config.yaml
n_layer: 14
d_expert: 96
routed_scale: 1.5
balance_loss: 0.00214
groups_per_token: 2
norm: "rmsnorm"
tie_embeddings: false
lr: 0.0112
batch_tokens: 65536
seq_len: 1024
steps: 6910
Below are experts of layer 7 (counted from 0) of a mixture-of-experts language model. Rows are named router (the router's row for the expert), gate (a neuron's input weights, with its number), up (a neuron's input weights, with its number), down (a neuron's output weights, with its number) and show model dimensions 0-191. Each number is 500 + 25 x the weight over its row's rms, rounded and kept within 0 to 999. Numbers have three digits each.
Before each expert's rows: a language model's description of what the expert responds to. This comes from a sample of Wikipedia text that the model never trained on.

# expert 57
It responds to: Commas and and in lists. The conjunctions and and or and list commas joining words or clauses in prose, often fused to a plural, like s and, ', and'.
router:486465480486466502491480489472501475488473487503515445499490531518498521511480527488506533497519447522517476482469509512483498445473518507462490513482508502526505530500478509527483480521531509476486533465508489496485507469466509479462459533496531512496560499491481500453495513498515500495499482445516457486506507560507501537487489494489513515491558525477508549504471498549530512517476468529501502450518526465491490474518527536522542499514492515526491482520467484493528472501510529451546489513515525482498502492471446500509543534491524543457524520526525527499497499453529571486
gate0:509513515543492499478511500497526506513464486529493505496481526544547510562490463490512484528517465488473512469515546497498501476500511531485462505504430461524482492474526448538475484519505451505488445487515497530500480508502523483504482497441445445509492502513499494480491450515499506491465491509509502495530497521528523555497499494527505504483507491567493521497508488521529474481469502500477465485527493521492480507525477506503478462520505518509505439506469494485515486518553501462521515494544504514496494532466522524492515525537500457482483438514507514555500541483510508459
up0:521488476493479484462518508486507509488486500492532462486479514504494518424458467484514455502515490487495477493492552508521504499481514523486483498555486515513442451493496474553501539519517465532512512471466508506486493486452515518510500493511507463470494494501484519501474481501544500488488510498494537453477523497518457533479510529518507509464471481547500520517472529520519509486481529499495515553537475536472515484543503483491512450509488520478525494516471531510494499562498471508475494498512522513554509496491522498519512562536508502470492425526521491490461483540504491447
down0:517519521512489508473511519501519514494512478529495489502530496480541503568570524527535522541517492467520484516525514471504476520485479495489530476457502532483541561485473478498517476497462493474492512539514486533540430497494514500489484497512514468465519530489502482464525480538463475480478493502488471516505479531488494443496512499511489528496507528447470472492501454481515555519542517473507503488445544484517489519502511487459497560490526482518513506536535495511545501515515512468487488492518493479487482450504509509530492491474507488487478523525496480563507530494476527522

# expert 38
It responds to: Foreign name middles. Mid-word pieces inside Slavic, South Asian, Baltic and other non-English names, such as Kuj-und-žić, Tamh-ank-ar, Lar-ss-on.
router:531494512504495515529497484499509500491451451495481498475497522508476528493494501541518536490549502536531505473474510524451470445497516495455517502484471514508511484528500498551518478528527522539476548478525503494500542465498478480471488497485501479536521487451485588492505541454522463493502497488521479476496503523484505503491509498430526476481505502478526603481465530529509536560490498511485509487524515484516508486509507529526532534504481512497474494525450498497504502494464530520505496507490509499467480489498463494497482523485479509506528512526546500473475530501518511496
gate2:527501577508509516465481462556539522524527504489481487499509480471473479525457512492545505464525498531488475516489515470442504470523551578477529523521517509513482507475509462469496522539500441510533524516526525526506497469469502519474498510524508516519484549459496506510480504442477483495491505491488514535492512504508495527514493509500465526460500484487535490558492486466484469487495524483500532516463543501512463524504473494534498522515479533473496501479487504529461535490541513481508446491509513483491485488463478515474500505540472478455495508518481514512480502495527489504
up2:495487482523508467473505533490518542549502492492503531529484518527518555531484547470494462517506519518487553523485493518503511486493498515504473496518533494530435509488500537540486491482507489512463476459422470506473504525546505519542495541471487491449474487484499488472500493497499485479543512533491484514506528509467493507517481515518537529502490507545461495455525508510494515515520519499519486470503487477523509465475489524496481489500504484506523516549515485493498486520501494482547457467543459474492522514548531528545521524502477465514476564539451484499493477501514523518
down2:499521503477502477497480465511499499503532499527435501459518488487477526514532486503480503491508468464513492469506497519461499512531515467495492473471542501547512483526511530498484450486508493485503485514494530536465490494491485515524515521464458445486534499527458444503511483503464450494577473544497449514549482487497503455530497493473517505534551510493461506473506476496474514524508450467509517495489528489541496519523509506503533511542509490501508492532490482535485503497479476509527507492523513528488462500477546495568487501499513537529539454474479518474492480491515468491

# expert 40
It responds to: Locative/source prepositions. Prepositions like from, at, by, through, during after verbs such as signed, played, held, located, e.g. on loan from.
router:503503496487488497498500513487476486476482486457487493477481477532487514493544541485537554480510473492520460494456520503481489481442502543470484542469498498523530555487489556520494494545557524481488547486504503503498535443484516478476504523469518539549513523506508530462507554455528491516466468478545472456502522492511498504518497496461507518508516494461520527476458551533543515513489484530492480514497512478504493486520524500504516517544459526540432475509505500509496480534524510504513509482516498479501501428501488509516506506529511511503523479510499514482500505474490488507
gate1:506479467501495494480517492557479516528504452456479509541486497522476549496532519489508512541532548504497454474517489468495492505446467509518543514491478492541491484474510531480504515495490507524473483492521481507472475526508464498516497539489493463520510458494522493518504523497460517475490508533473495517514465496537511475481478506480494511453443534519462490498473518524438547500463499495522510455515508485493517515512487463475542507521455473475467499492503523444491448522478500494471499489521482462464469477485509518507524547531505521487523518460480490521466518534535510464
up1:472520495506536512473516456516471506505499491512547479542500499509480504462552475514514498508521479482452462490518498527423497499513493530496510497498475508505531515508547520523516512498532543526489463514523508519491509500530515503498525518533500489510536559510470511491522527511424543514519509511507510474526472496499527535472469530506493503552463509487513495487456535485458498546472505504535460449507493504493528554480472516461507465516431521520478501479488496495469504483455517477504490450534496521468511444517494504524539509512524514485488505498462507499505501478511492475
down1:487513470475483547516498507492499474522531481499474488460451494431515545545488444502490499455493495502506542528536517509492481487532530531502484508464494511443527512504498476499525516483514528491561477532499481521458458541491490515519486482530544505459512544520512478516507518494488480530493503466530498492507521533465514487511507514497512502496515497517475514526486505489488521565548477496503495518518541496518562465523519486536496563480545515484495490503478476447498523488490508461559514479536499496516482477503496470535488478525485467521511482491486516514490513469474485498

# expert 58
It responds to: "Of" and "for". The prepositions of and for, sometimes in, with, on, linking nouns to complements, as in charge of, genus of, seat of.
router:521473483528491521492518509477495464524486487483539454489469501505473536528533533484508534477526490538528504506451542525506493483473523492493513517476511515514551524491485505530492497560503529518464499482521490490485515506478496484476506489489540527521500482509488513432517540453513483488485490477527461495458532535512490514456465528492485503494507507467517525508487537508535534546454484553495463475520530456466468492523538527495545495550450532507474491543495483523500494511495468482553507492476491513480473442499500531504504507514530535508512523518511515511538481508531507502
gate2:536467541485514495552443503538494496478473477522544507551504513521510446544503497564507526507512511505538493497514490521493508463495504467534512457534492534521491493469503544497511493473480472530481534508500515497528534476495526524484493547474514538508485521468492498517483476517482496497513495528497502493487508535459545527517505477513499473484470481522482499461473513518475463539516489497497508486511522530555541542502526511535562500473481458514471524459475506502507471505466531485482488462468483498504529501493511501498509503524566465463456449496499504499528506502516498498
up2:488539496567509491484565479492496515518479473473510460435501479465486503461501484469481480455498525457470484532493520483521521488530503524482482495513556457478498518515545477471491479532512539496480527491527483475463496530475482482503527461511502492503511507536519529490503479469502465488481487507494539469517495501511447489527504511471515501502525507480511520511518528477502516478504533548501488477454482492517492501477477531460471489492504551474510500479514504532501513506509488525521511486522485505513482481440445511507511470463440557496472566510502526504503527521514529508
down2:437532485508521514503513495530537500479455487491536513464510487447467510505486542472474479494493519517503502513504488494510501472513505530500504543504497465474521540503502436456478445519525514491517482470454489512494514491474491506540502482489519463473516465528509473496499539461479453515515477451516523544540463502516498490472523511509548516485483478529543529507531542538502551489508496477522508511480516505498513492516517503481504463514484540495483495500476499513449506487528516494502564496489500535508492521479477518471476504483466532562477504515522502515454496438488525484